config.yaml
num_hidden_layers: 9
hidden_size: 448
n_experts: 48
experts_per_token: 2
d_expert: 160
d_shared_expert: 128
hidden_act: "swiglu"
moe_layers: [1, 2, 3, 4, 5, 6, 7, 8]
router_score: "sigmoid"
normalize_top_k: true
routed_scale: 1.5
balance_loss: 0.000668
balance_bias: true
init_std_router: 0.0169
lr_router: 0.00113
num_attention_heads: 7
num_key_value_heads: 7
head_dim: 64
vocab_size: 32000
norm: "rmsnorm"
norm_place: "pre"
norm_eps: 1e-06
positions: "rope"
rope_theta: 10000.0
rope_fraction: 1.0
qk_norm: true
attn_scale: 0.125
tie_word_embeddings: false
parallel_block: false
extras: ["capped logits"]
init: "uniform"
init_std_qkv: 0.0255
init_std_o: 0.0255
init_std_up: 0.0255
init_std_down: 0.0
optimizer: "soap_variant"
learning_rate: 0.00319
lr_mult_qkv: 0.4
beta1: 0.95
beta2: 0.95
lr_head: 0.00705
max_grad_norm: 0.5
warmup_steps: 62
schedule: "wsd"
decay_fraction: 0.688
decay_shape: "linear"
final_lr_fraction: 0.0
batch_tokens: 131072
max_seq_len: 512
doc_mask: true
train_tokens: 980700000
max_steps: 7483
dataset: "wikipedia_en"
Below are experts of layer 2 (counted from 0) of a mixture-of-experts language model. Rows are named gate (a neuron's input weights, with its number), up (a neuron's input weights, with its number), down (a neuron's output weights, with its number) and show model dimensions 320-383. Each number is 500 + 40 x the weight over its row's rms, rounded and kept within 0 to 999. Numbers have three digits each.
Before each expert's rows: a language model's description of what the expert responds to; "gets" lists some tokens that make up at least twice as much of what it gets as of all text. This comes from a sample of Wikipedia text that the model never trained on. Tokens count by the router's weight.

# expert 8
It responds to: Pipe separators between cells in Wikipedia tables, mostly after numbers or names, plus table rule rows and semicolon-numbered tokens like 0; 1;.
gets: " |", ";", " 0;", " 1;", "---|---|---|---|", "|---|---|"
gate0:535456526471498471552578546508517486522438499509570519545509522545501556442516508519520500477527497545537561479535512490506460561436581510557446470458464514510550528495502477518467518526498584
up0:466580450489525543439436471482508507508507524478432504464497456470492456530493463388477463500517415505414515495473468430467480512519417485452505497508490482488465494513556540467603407443480499
down0:540551494550473516490473556476513501500495503471516517487527525504547481510538501427472463516535504494510488458574483517543516472479518563526465518555502443442515509443453542463518480439468568
gate1:510513525533477508526538503419498575493531526534569570525517483489414498520600516522456618474535542484504487563482518483496481470509487506552519557571475532521576489485502564545494520542518528
up1:467499466461519517627432461512546494490543470474507505551551461497502492488517524450505509481489516494451471558507532500530512499496482600475504502564526500508463470415532572467488519471519478
down1:462446499468512425482458525517522540532476435517476455512453539475576523484479478502520425489463425438439455546525518513526480522503443571443446481486462453559473478601493448579514528441465515
gate2:421495484531462545522538464527486472522509531482495546542476516468497480505474481482476549627526475471502472487479555458448484546548501509485488532498496498431534525466490454545501502474434513
up2:444592533483524612475501480470529492456450523502473587527443515469516486546513543454446525589552538403466514475445493490470406461539544584475518467529479485429477576463501462511449478515460451
down2:440524527379432563435538469542468510425510525450500532464461481438534539515443492508562522550510418481485499516442596429482520524593488489487539529488487514494554532439468508503421479545484493
gate3:490542551460397492457552509500504511571507519430518493502562474440460539515550508577445507590530556537578528500471497512473427474567472466594452573503479491465548537496516478495476513446483551
up3:461432550481534466551505507477455499496484497433552476451503464359497590527462473575448548514467460483540513484541511437416516501484533420480451474468441487497477453543521523542548498446460526
down3:560544475604507516459477458562523440500508483508525539464492454520427507492529517448513455464496509479552506553437506476512515490560597447503493457557488466484475407552492542491462502491475516
gate4:509549441509518488495529551436466523516472546482498570525480470565514500520445523441556506463546468519521502580554511521503495430496520566510535540523521475522520507579540527578527495478475507
up4:545476499500516491476464419607482527543514433475511393470529465487470529445493497562568435543528499546562512433531438477474458501515503523451472550548493569544540475479520487506532522514515472
down4:507470455489545463458478567479514511492465523493584515467474467454510515469514526484536557454512504511456527504504483448533474497455517450495494509478470423495523529518523538512535506482536475
gate5:535516550476454546409557536444397460543441543416610521474520592513471492584526502518471527551481491484481490549503539492513504546451574513513544465532560502542569483506468510495514530469511569
up5:556484516470444496468478488509469523518491477486504560492475504561449374451470482486510474472486496445479458506508535571498518582513506478483482518502546483516546536480505553534504578468498537
down5:474555563460542491545467449514491539495448454440435463536524570532524447502446492502476530541506478497470506529516511498477482443518444503425493469558500513555472447498519543490508519473426557
gate6:503457494453527488495482496518457516424520529544532566496472423521530524466514470462494488451465525438528441468462502580502531484497486499421518500471530522525485572570423510514489483432563532
up6:500454432514535494488432472489539459437548478529519470424454435502520465560544532471535496438459477483514464485500448487535510419554454448488538537507468468490507491558478498447465526478493446
down6:483470489526554579503495489501519490516485543477487513486479506417490550501435519549510467511534554580529483528538496523471420529523543512541472588467498577478559497516512424480552581507484503
gate7:427509472507515528517448475474516493503474453571410503452488497432478454536491520506470528535480490549545529572479564525487469552507489405530564545565508502534488450510467519529525560492506508
up7:556494419529479494563585479494453561487479484404589452531564501500564535553525522543380482486453478458484516527496527513549436484579624550539454487498524493471525534460488456529482496567478548
down7:551499490545558482498462547544466495489484484498517577429479511547500507495456527578442529479488506491542536511438553520460539479384478540504541501496473448482528464614510519527544512451541423
gate8:500426493541483444449504438551411471506522532523565514451478532471494544520592472522563502531500540529496519499487462502484518473575482417499569452542491543457542481518497522511499497536464445
up8:514439536564503477503493525465548473478500544521566556438472558441483491454558535549532455555501457469500463476516486466538492459559496442465513401604531474555511496506530542540536563538523480
down8:489495493520514500438485535457545431496449513492455533470398524502562523420499529505433488465517496443458508473499570497449468479505527506530442535479542471476481470489468511483386456541468556
gate9:522523559443484543491516530476497498438499548468469460479490453514478502529535478521497498501518584555497450500477562474475483412480488557448490523574506475547422476431451487539501499590526495
up9:536512509495583496503530556476463516517429465479530551540501472520512497504487521525465528490520452541503473573481532548494564495473516486457548464478478570576489577509444534442521603446536531
down9:500470508483421480460508523539462477550544536517513582467440463518499526504509497514444529530533548516472420465478502482459479472520476493529494479451505558531472529533419531480464447431570471
gate10:490503498575580487554527476512481464514518557505474516491466509431462465525465461496447485492480489474513475531560508506466529518541443440479519491459513544466469522470452509466550495557530531
up10:476532457519528497522535477486440536523463475551485518433457487550466485612533499478548499517545472520471510552623495519538537487487439469512512505525526481519514517507516481444524483493563514
down10:543474500410510486453482511559487501500543486517488488468460440452498514496536534491526470474529560453518445509516490517492453499490531482474521479556579482469470553443555531499490599515499530
gate11:497436462559501525499457503502495525513547577473543523558476454487489434491525519466500452463484441579508480503475492522539499464439545483552518392490476492511501478561602529441507540526464492
up11:463429520550480539514487528499566480528585496469473533460398527454501482490570567526571532418583414472442502475422467544498477457438487467567515508522524492500431533510518469504469486581531531
down11:474513443502559466486437421510485601571478571502526461467467522484505532518420511493497537468484437507496497506487495464510500434493473482513478518457506457449458538456445530473487510522492520
gate12:484562472548464511464508472505516472496438555491416472552500470451442454468480590508500507515504496583452459542546535486524429569443495460473449549485523482517487503539506495501507545526528513
up12:547459439486551459482519487449474530545530441431546542502563482520502509516527479473502504549517468467516544536510457486511498453499481501538523442510497504472499495481494534496490556483470428
down12:532510503517532454535507455521487471519534510525558524502539508525481421450459565476485531502514458549523522545446529517487570474533496486513480549456537426521556518448493455461523513497496520
gate13:439554456511460529666573481484475519511513433454489509513508468558452493523578539502448488520477458532522484522514460510432503511506510502536543516418493538518473556485550505461513424462553467
up13:497463577613563509377503548458516486482470612439554492504511547513550534548441491534518440539521504507434518449509495439526437479457506424501539452517450475483493448510444429512484442523456532
down13:448529548535454493565537538559453457483488508519409482563480499476551507506442483504531444452467563504476404466491521494530554492468485483554548466443538552479505479446507499539437488485552579
gate14:510547568597480523531433494472565541511499571495554513525563532477497485477543508494552412460468526501506473520497512516405501435551493524492510523529460539552538468447523514539459501516474523
up14:494483486404549386495541508551440513523496471457544477476536522476495464525525462511432553457497503487608493549530472559557501507494397493484446468510566484448532502521478493466439568511501530
down14:516552555439469491430515512521492512524446494486498529505583496453545518477445570525516502456614530505574512505468506483482508476516495482561571493524536536462553533525441512514507486492544448
gate15:423554495450464431463511468488438490410566498440488490549544521482489429522475473591487484470402454520496497496471562472540555506538489502452552537510479576470533545513500478549523518553512541
up15:498511492443556536493535521503548458504539427476543460454543559493519493474446508556496502494484453521540508431558467522497481526490414579526531429544513460480494455560454496493465482569512467
down15:525529497532504551548540553471549432500473495515503515483499492374517499488484532496498511474499493452529502556470515532488465449536488579493514491520467493473476427456501512501453559464525483
gate16:467487515473518522583562582513496487485552502471498484507592468521516428441502543519514498562520380455503471523401555475524506486582433461548481487526484491440510417472498495507527449512475569
up16:496521529497534496559519488535526504479491401518443519532493505538465525527573475540475517491472384505554545471430505455528512480517397472598497497497501499501516490530478520558479493592516465
down16:468528491463440562488478462481501510547529546457388530444501512475517539576459476518564435518466533518505516498540456527396518530492523573521476459541523476471438582489489450532504557496529501
gate17:484455477456485497502583480491564482512506609559517468486512512492553526565515502426585484550564440558466491442462527534523539463505511475504525525558501554509538458564480523472514459496509477
up17:471480519537474479453506516507569472545498517578505528560519527561497531595501480442648521561538469458439500366436481512477501472507445494456560518500496529464538522499455494528521487511563507
down17:481545542494489519488466569541474472475462506557466529518526437511451400495512451444516504500499524405572496530483506523520549497463451515466447457413485494476512502480529523449468509495523508
gate18:482548504483494526561516454524473515524431454449520357471489492496499471555473528525460476444449508482472540467521439516517449525500536512465497403535499470500455509442506448526468531549499527
up18:528542499488404495546549437488524527496506472466521473548501503494500488511469513534426472474471478486490557407439486485458500508446522490457523538496571479490442461501555502491480494504465560
down18:417525468544507540580502591535484493500498536468504526455555485536523490471561491470445565491482480448508478466499553542565530502420498525476531505465483473512606532478490530487505493396534541
gate19:522505475486505513522573605547495426556465554481483497473599503480474495520528485450454515440476448499512518542577551467472571500515507517482486495521482481500530532526539516508452551483477501
up19:491476477597550579513475514464569494451469441506510449509494457478541453534497454500518528555503555471549486493489532460460536481488505522442549516526503475596488508497465488558422508501489482
down19:457432485461462492588531517463529474452428547481539493552508503572458634463498574468472464545532381527475507522544527448500451458549520474490608599555429506506542409463535491540521485495527549
gate20:479435505457508448462556494507498546465560518549476493519443518547519474551479519455529561472485468440515508453478499484508431508451547480496490481492538566485490410494484542471528471521541452
up20:448506532501508457493529459506503504556591493505487500509496500555496472549493534434533554421456468466499498473481553518530424511477556474497494509541507527496477406484466502499482498507592491
down20:498481490526496539513438528507477470503511580463462423479564522443527521511500536467594494474496478470505519489472502489562541472517494546535485495530480546497560522516510506480501506505540418

# expert 0
It responds to: Commas, colons, dashes and semicolons separating items, places and clauses, such as Bishkek, Kyrgyzstan or RR: Ju Jihun, often before and/which/but.
gets: ",", ":", " –", "),", " -", "\","
gate0:526456473437465506454469655481439469483497474533536477533489517501510497416517495583485483485460533506516497477540496542549470539458499505567524490504496485479498586450445477498522563528517508
up0:533537495446523539531528548410524510477471484513474485422473525492508531491545515492502510510499511446543423546531484479565495478459513503503557557540497480474487502424514499501569551470512538
down0:513437510538512560549435516500438489549551496484543484451520438557466508448518489465467467480453487452549514499549517476485441491546608476484499435438510509513536524513461524496523492537513574
gate1:554501469493448538465493517498505538500486491462480501545518501555479523454542443555533508531535590502465549525524465403469545457594541500506459467533532477548512554526501499536433455484515479
up1:545454448549580555537509546464455540531460523439524437475495440430517590550532549523510540566445469496508520541511494507487529485523472579492535522466552513544492566548465559529431478482509445
down1:491516494498538489545524500512515541508492488576453460453559473396507493565536573537524537536515507556534532532516442537456460484463511499494496475570504516436492463453576554548536582529484495
gate2:535455496557448428508494482523489565512557525532501509492516514525393490511516438497498533462582486617531467450475554475523450492486495472541533417464554583457555481408511536448632470448488458
up2:566510449498526501552500495483538595506466546523524502474535512447438509508527517468443581453620448577552461432493519538507491530434556389526499496480555549497472467498498452487578561458460509
down2:471492538485521427557477544432504469540481487517489458486584510532471526499468532552486492585545449460496468451439480474530487554505523572526474462509458443478559505566458516491478512509562576
gate3:529460504425533443483503484510488470500534501506495470530515536487528517493421583495540530494488499493494544533497455495467478544411494504501527418536455503460517492463454574458542559536496544
up3:468597440555496572486513561484484462438483507582502483477487483495524483514517394553495444496500509459482463570494529466498502535528534470521494503520550482531531492555535539496478457497541478
down3:481505429513477501485511471507432522510471541486504545495519502534565514544437496490528494474469522524562511519494553565528482547425511505489486510545457494544472483512468528493505563543440476
gate4:512452451449505514432461525511531504427554465538560493481584487500525503478417478494537421588503530520439505538483559422537406498528496523432527485461509486559486532515517506528565415468459538
up4:547543522545471503539529470481515544538488536561475499524486562506506496496552591442404547452465488433498477509463510526480498540529501570607445539576518509427523532420488468489424536536450482
down4:535482477505489504567515514445507495502514438455590487519498463509511544442507479458503488523512481505451439496419469499480547464449477472489532503442469486457487509543549487537505462544584499
gate5:500483474549531499518543460447482525491426493473476550518454483453567516446492565522498476547489514512460517472486470502501470442507487485444592495505493480559463475459566540488594494486487434
up5:594502489485409482522512482516515502527542478473535517412510507542501455558489501501516524502472441522565511500465512535461488500539514449441466530469494510477517534547516530459487467462512492
down5:514508451481489506495559482546518482547392482500550544500429545491539517450445439478489505511417517475501494517492483513547502457524575504425566530581541483540519511485496543501498473412480504
gate6:497548481499517545511454504556612533512499459550587435526511570464520563542474494493465494497503527517532498494484455515499511514487500470458495566493479513498506511518474498498448540502458397
up6:563553472386512475535455467488518475542485517523539557540456511517501623529541595475533477524463486389565479549506494502498538466579500449523476499564486520508518485503510533462516492488509527
down6:501462504477538493566515495583506435537488544548447517521467464512498552505478507478471544537548490457493526564471502473495563478495530525562470501581474511507566521443498561448460482535474502
gate7:529542467539499479482538553486485477475512433524500478543520557519512506498499526526524512494483524577572453420538493546411417486527513559520426513422462495432460559530585469478568448507407463
up7:516439576498501473519540497606537552508458512492555465506512465539501523509496451469479518512492536507539539529434565437443573461467492440467510491528514469573530427547454462531517524529527533
down7:526502514539506492488600481568497491512464504460503473472486488534470511442454555459424544450514586510470535474443535476473503432460528473578456493454454443553571485543469522499577544520505493
gate8:449506501462505582497537435432556504482522468571502514558509543460502453406529515458497498556521606466527455558489553578536488485594506525494531447528642494483537475532594563497483504557519494
up8:467483493494469553504501406451538458461515469624520518539486558389498498379518520425471516546470601513600499551538568512507508481565463543513537497526578525480576459530560526521504503531447513
down8:519444528572566451501418552436487478543446517538489520491537558495600477518478533544487476494512490562535514466485450451525431464510403495529469505472400540518480508489522495565493563526458494
gate9:471537509503483495456482465577500470505449478516508532477445441472432473546490482487534508512493480492506555479566493405539547491497494430497427553421585452555455511538504494534491497520518522
up9:485548563508523469511495437509586471531465452502529584483396426507402496564468448495482505481455449520458558506555503453519515489446521436493466536436539493582514477517522454489470545537543526
down9:564477502470505487447595530451482447504571528495559511456498454458445536555581540500492475463445521501495513521479503492471485506507527559443463549496470524494459486514553523507547500537512506
gate10:536469512471483436543487494555481474518573497476478478513490522488508499457512453448568437525507462475486494437500494414452501527432522461434466426469435565433488485568425482538532494537493486
up10:519453475532529525495469463506555520466496432512507487514519510514553492510512506566520503469578506469487575472532487578560493564520538497503477493400532534530499481492571581559520454472526456
down10:512392517472498473515485516481497459489514455466479514525583486575511509489534429536458468472574462457552513433518497588474483454551570510448537468452520522438494486551511478582489475509476454
gate11:527526507576448593543538521442556513510455427482504440551473473549425507543472558500500481447541504486486486476494488535492529439531496468559493504560489528606567442430579528517531499504473541
up11:515490570504523448574464477458485456522513552528525521554493481511521568536503435494489485475515483498509515475447474459513560506511497533537467513525541565522557426485496440489549427491525556
down11:419549460556514571546446525506475486483520535455464470509481452492461462457482493466563544534431466531560483533546446521550411460510472476476542479490536550482501483493515492535460509485506480
gate12:514508486478512480442461485508488517531519566458574448506563506499479478485456579428454454479440541497474473498438558459469534474433567505519494414466495409489502495494500491500500483544521477
up12:498508483604456545544480416483479526489404455517512530606476469505476507457493472551483401536476490533494484491518483475452535552476522544488592479525532494503476516516483498520473514503505420
down12:523510525478426615536457493542494501417544436482567407556493525478496458484620570494513454543513519537495487480556493496498499433550469530473555479478498473449473483570487414524482492465492483
gate13:502518474478495432501444515519485490479516505451486498554496546420531563523429498580490494503489483497534490457486519555520461528516457503463474496486450499403502465505503504506451498496548525
up13:453519452493551507588510510413514496450544491531528489537506465567524421493550503501570525397528454517474502567526443504408482532486571426468438437535451447538519540512497482532486497531421549
down13:539487506482545481570497452434500542460460517451459466551469471551492499523487576496581462460555509537465517463571543433458470495507514463484449522475481504556497534538503479465506563474398501
gate14:512490409532535508509489504429495434541447473479582490430517562501549494480472459458440510560513453534494516488504532432488479493565489441490520495513536470544498443419454513477480467518497501
up14:487397478480529512528531511503526379480459491483464498513531567549522532532417479504533522532550447549546503414514536508497516550512529519438518512476478503564472498468471525501420455413449483
down14:526471555495462551520513562495511420468537471495528504506480572594503550531450428516503525513438510464579479507510502503387448474507527491458493583432458555504450433505508523492514495545467520
gate15:523502514551509549516599504517526554498538571550468463521488600495518536595532475493475545479511516490519496472485516506511524447472549504515503537495515460541492562475576480529427533487501523
up15:464557513466524491487431529517518511504485525514517519576447562474525452448522451534540557445520461472511528473508483471530565530396548471511557450529470484445532448478507465511448398441491502
down15:501560463536419457556397537546505469490431539537564530516461532498510407507496550442530505440528522536507448472476480549511462458468576419533541479524495429442496386481520502505465497450491461
gate16:484569493516508577485531550523450518534497522498532485582508533489492506526456528496519504528482486551428546533544542504498524576459525449387478459488491563524515535504501517495444469421512558
up16:481521490535443505504485586466479470469477518519481523521428505464498455478483481482482522479482497492500491476508430535599452595491532448494506501500479521498468423514443449517513480529482475
down16:549509559510407515515474491529544444412534523535484470567515523512589469493522509550509514514472477498555506467567407495581539481513495513491466513558503464510488466565459460561519513551549426
gate17:447483546541443472443574444529416517541474479489441463479500480477526493543524475521445512452441406583518523528539469536461496451504489513492558607453506558462527417554470437497484440502548488
up17:528521502493535527517424540470588505419462551491611507546523449464541521484461533478521586475562505438481487426483556536551515492522487474495475470533539466515450563422517563487489509462503534
down17:495499571439447452485552489484515554546544509509463455530576512469467489532599454576546499444444536473569483560551535506495531504438469480422472398434560491567520443465567463460477462461481454
gate18:481543534473494501437448518389568476461524511533574471509541527521503472473533532501476573508462576421503512591478489576529480476539504498474529516532481515561499462520589427486489525564477423
up18:460446478464497493546514397569477500505489463481387455414444494537503574532469485447559506501463461464424510465486563432477543435389461411507552523509499518491495512498466526546475499441494550
down18:533528502497495607440570478490425521479512510501499490507526379573485466555485488422474541375422513514489473468542492441406502541513560480560461497519551468529455545447507432515487439530556520
gate19:475488533468506564487477559478513518526580466525428469396502503512455482477535485492515531518407540493557553520507480441494498497515501548509524489629430500541453575460498465481556463525523403
up19:562496453463424486437599451518468503451517585477561524457497527438427472437518507521525473464545413500522496526486517489527496581490508430450503508477556513486544484525476475532479497491498563
down19:486421467484505361479513488490502460510481548477473588551440537489505449513473432536505477480517546495463485490523440512472468482491530485515477471461522467412506501537481541482495518568493511
gate20:524443594506539445548454465523491514539506395574519598460516522506448547498499525492474494471593496523483469465524435502558445506515484566488461486459466530511544551521479479521507536520483459
up20:499463405399489523455601537479585479486491565429543446537524536528532526473500496509531487521477446514534493477459573476489488521501503454517548501554553512454459478441425502516528456494512506
down20:492472499480442524519444542491494540507527498522516496560523488487575563461493511477491556455483464511490527512511542533571550470472503506539544439474505577485487507474480490505504467458573553

# expert 2
It responds to: Commas ending introductory phrases or clauses, such as "In general," or "From 2005 to 2013,", plus years or "time" right after "In" or "At".
gets: ",", ".", " which", " time", " century", " 2019"
gate0:436550525521514590465485520481541477491485518561466486558525462538469464504509533519561507526516430570527524478452478508536524483527532561521505486526581485513527509524459488444494521507518499
up0:498476465467482452444554491520486523519526511412496576485462502489514446562527477556412512513491537495453475501554483478540428547491448460375444497548433512521538567430527514478467499510448446
down0:454490516448526458506562528521534467566516571482526560496408498492487414466459520497443435475484512532507489529550438485482505511479497485496539562523471482470510533499567448482497472475497481
gate1:483496531545497547540464456499542522549435500401463466461465496432470534481484496459468488586422480483513534541543470501461537546482496497431557508522528489499528500544523485500548507483461509
up1:452443389461529429439545445485505502469551469572449456520437474519529465594473486515479498479488578499503541464502510460510452572506527494519482509516503547525498464522565488536472457611462486
down1:513499478515501471487502443452505483526463478512492478574533478451474430553441506558500437449538468498424487409463494488479576495464493461570539502540545452619527500484522463578531504459503401
gate2:521509493480462456489430529502481491552520491534464549515472527537473474523500466491540525513512541401544505544500438578508490505540509466497549505499459525539453537538528459477537529477497515
up2:479562506416459477465488580498525456497481462545423518532425555565448471500508542506540471530511511496519512482513429487537472519602500438494432543514514471509502580523529462461474470541527551
down2:432498451457488568531494547559492417494494494491525500487469486487450486501520550508558543556486482450464525518497441533506523486532501393537585439536506481567493455469468449466490515490504458
gate3:511528579446511466499527535533475523469537395509565523495476475461496546504504517543480501459505490572455504468515543513524491516506536491497472580449419516520537549539536453439561507467531494
up3:503503577477465523480507479505514468518493477474419527488508468469592477466472529539543492434512528453513449469526554543467502499473544538507419510531468602514561520461573476493543521512531531
down3:499451514467464491530470482496492532439463526537491517434545489512514512529483547526448462533576490483464492579506503516533558507495450505542497510516544461465442437509505446614464538492524500
gate4:470534448459442526528474539493499493466557548489470517542458531472460479467477498501509532513561410505465538510547514473555459442507453496566504524462485551488452440599432522500526433493494544
up4:535477433478510501469505540555483556461463471496575451482477540516528520456434490560490528489449504507496472468505557470533519495448525502568511517436474497520459574442487592436472441473557553
down4:537510489549525481515524545568541498582468524537453506498567506521539443577496544532495465449471469455550504529573513530484525509430485503567490477494470480504523492506501514448493408552486519
gate5:451552489569502483432513404506463511492492446461433546499454491457521496514477466511481529479491478512437477493518561515477563481488417541524476531484541518499561566553554482508502526549436513
up5:510547484536483489450508400485506518452530469465496522513473509461536598577509474459499499524535458518454422504552553509505524515542500485422451494539473546508499394549545546498501479538476529
down5:508468511413443554519492488561525504469506484515518466536529528459572471483546503554418415516489543464532472471443467464533436541480593531513447493499471524494472511520471497471505453478502541
gate6:555528460587513559498456515515500486456532513532572570460588550519482482445526533599537551454505480501423461451457464523508509528529485522547474492540485477480523460443517469469493483486512528
up6:456465517451483455495485512498539515542525486483441454489459519489523566532470477480504469545515508478565543491521522439487476433495549531489446453489527528466448470531525533519463491550506447
down6:483508428547495526527528457528524557521520392524522493470485563585554477477521533495548556476578505538518525409488489551544492505514452441515527453499561435491506482541537476464428551524520501
gate7:506501498546467534475535550514533483447506499501482530530432521547462505493435559541468510526495484436488447491437464514517551509602458498515451545471526529517431529558478418500456473492511466
up7:396494567482476534500534471509583455488446438535485498543489485545419518499496522456521465444435515430554469421493460546488517487574548514469513487451516450546480485461503532499572499535550464
down7:473539547500504531522537557472519480431450475554411474447532500535420516510559505470453469490468441531501513457491463507447526467624443493533499523495544494533518447467525459499445530510513503
gate8:434509502474493443530551545528489552516507504483501549448494499511538420461424485455484490457508458562521491500514485541537466459519502512488483522490536549519492503428525491456501433496665470
up8:543535529455453512471571548534550481524470453467475459449489530469477565483482477529567477509460474541519516536517536532425447538504489470571492509493510534533528433425488476456442523417439506
down8:535490496444550485523440512537493491446490485479473474517450463577522576502507506474490454565553551545458468498477512489522504492461481550544553383563494520536493505472504483453480453478566556
gate9:452508517501474527459441513520469514526525595470495461510488546570525494484481584482477482484530519413488488477500473445472482483475507525511455478436569441502471474496490502508522489505499572
up9:493444515539549509508478572539454551502536536485418514496546611529509515484513520556530496468527504411587569506468543442486457496520563484498517469443523516475487465467427511505530508497462527
down9:475493478466456492536527551513481482472527524493415526511474479474530486406475542610559458500563544457532469477490499527487500512429563535501500512569540481547503432565485514518452538496551511
gate10:447431533481442562499416464539437470482461505439510501531504522473537480496533426551477472486506451506525509489508500456506526489551518482485475543471496445449529512512478545492534484558513514
up10:451473467517539476511524478479475614554436521521515586435528509489457473472467563483527513458481487437527524473463478482415537504524552533526547459456565505532530416499531592521437442490453492
down10:576524500530543528508545497489497501537516527485489533544424450482496633459510433478502472474441547494581587498538492510533501532595554504444480463556474556510435439485482522516525517550492490
gate11:630522503523494439472589505556487481491471529535505453514505478489547466512481509453503583559585488520577494533550488450503516504490454510500514526464576552461536468483507463551538472493454534
up11:596553533507498420460546475481527529447463532575534477455496506477564498482446538447490508557485547507587554510513499532458483490516449473562530462473469511461524476452454540467526496560552474
down11:506592526505559452503560436450594462537450484470539456490493505541540506482479481574418505486443525445456538519527469580525461478569543440483468514485507452553549512449505528472399513533514501
gate12:519510498488564484495482473431541490466545498420460507529441442497482579463546450519472545567465506470497480500517481461555506539504461422530467517454428444471552499540545496491442520568471538
up12:449495517549471575526517522542462491536516561554432481507509487489473511529386579475447491441490571499479497491491399553465560479468477560557534468610516524529496503456504453536474533471495443
down12:527508509462484528494456552448549481518475439540551488515489553512450499453535417531448546530504496354518510441462506470564370498463488555491422532420527501502509529550505460489495433542483534
gate13:530508567515517543443570506534506541490558536520431530527500607509505485524507459520496490467488488493505450517528455541409511566472499507503512391520542427466458463516504579492463486453490550
up13:524550489502478526486578597517498508429450529487510502466456533432547486507517529456518529521504510550494513510493552503556496451518450531482529478472483484583588490491479533521479455451477483
down13:476527464554440499522524505429464512452522491536573493536522530503476469524461516526471453458492498530549495444499453481499505482482477517456494484507518505600521489485527473543509521489444544
gate14:525571509499515533521498515490501515486468535569529404491445506486491442548509499563509525498440487529534503566476525593515498487546462462493520467479534512522480486471536502560552478501437476
up14:474462486514489443450509453539490457462552447458475573499526468488505526452470497436474481526509533488490493457536470432471495545459555537509467556518444463504500524522490482442436534463546530
down14:560429491468481480513496469471514513486460540511500481458477496517533489470523430535526482457520434564567545603497462582471467490486535483507566515510469528476579463418453572555546585465481516
gate15:535489513464539555504414475501468506539457528521548521516476463516447460497508581608559503452502535485508554527487431490474524581552539563568582486439589502532496470500493475461458484503493536
up15:489458534517665498570454491521465502482605497524414467484573493541479496478548476475571517510480479496490519474515489555492541469448472510489515447453519455516546494460535438496527496499525465
down15:498555460457532474547505493484505502572505493445522455526425513621495492485526494519516472514498468511472542588501589474567452502578461532453545513501535511503514544509530532497518519506475443
gate16:529503492466459589538481492535403489472537574493530493485505487508548474509486488516535488525490501517537429442463510448511605419510509531477419436578511470443472592555509513512513505510507496
up16:474495503531460501509588527513513538607436586492536452480474511502509550525515504552589514438554584524468500475414492451521566486520510446487454487491565531484543462482574521516557462556546537
down16:563541542461508547447489496521500540560517500553540469565573501536483514434568554597504466467544494503508478421485522496521582497494542494417424523582510538532435473457480510501430507489539448
gate17:479530505495586477546549528485537478501436454523507497506536517483507552526507564445464483576509493488477499440502505590503529570460487556529450498524603505433494460475500424488541516477481483
up17:481525528510508479501512535501533473531470512610491479504532450466431490500550514472482447573521561477529480480514473539520421463488510512421412521578481490499516461539483466457552518453512569
down17:446470528471558544617538451518482468534444564539456534494462477456517519568563452478551476524500555478514482540450419467518519467441458498465486498535428479508458438530501571554566479481520463
gate18:501437555427390578508538547456529480531487472451514523532489489485483566538475548473439498507560492478495482514451467490480487482489538500516517537468448542500523529473526514497538470459469489
up18:442518498520565454389489443437467499505494473461555527455556520434515490424540456546457502556536540517507570472561466485532521473533490485497502486468482548455532503494479469504527502473536505
down18:509537552600530514452553534459427538471509459482491563501448488449546543544448539514456512512519537540488460503520477530468485484559496401482502510445461565450460504503536468499516510504465439
gate19:552472527440530557467461504435564535435481539473558542581499492461528445532443518459541479586464499551457498505453470527456399483529554493454511542415446381495500472594490529468547485487569581
up19:475558534517531490490526470490550501486538516567544497507533490457518496544530483494503502502492512535458476450479462433504454481510534455517555540479481482583470516510533517465571476453463481
down19:457474471596515474458491519489459547534419520496568529475509486490499457529487511519543474462578455453416486524547455505413490570535525537453532416547584561542452477449497517519452528537439529
gate20:485414466520451530461521513471442458476507521522502472496563528463461524462519503560528475538511509556467443501564438525500507564542578542518448439563472527534444438533478403528576485502508562
up20:551556427549457520519472597541461487496408480420505511526443500469532508509573470503478426517495469453575542555520460531477454515480480481510522530481507470488525518504502513468462560507474460
down20:501583495456463483504491522506517593481513485437522471507502463550477578413539485491491483521436490507518428427425506531492550512476502529487468521460433523465505555525533549550499516534535484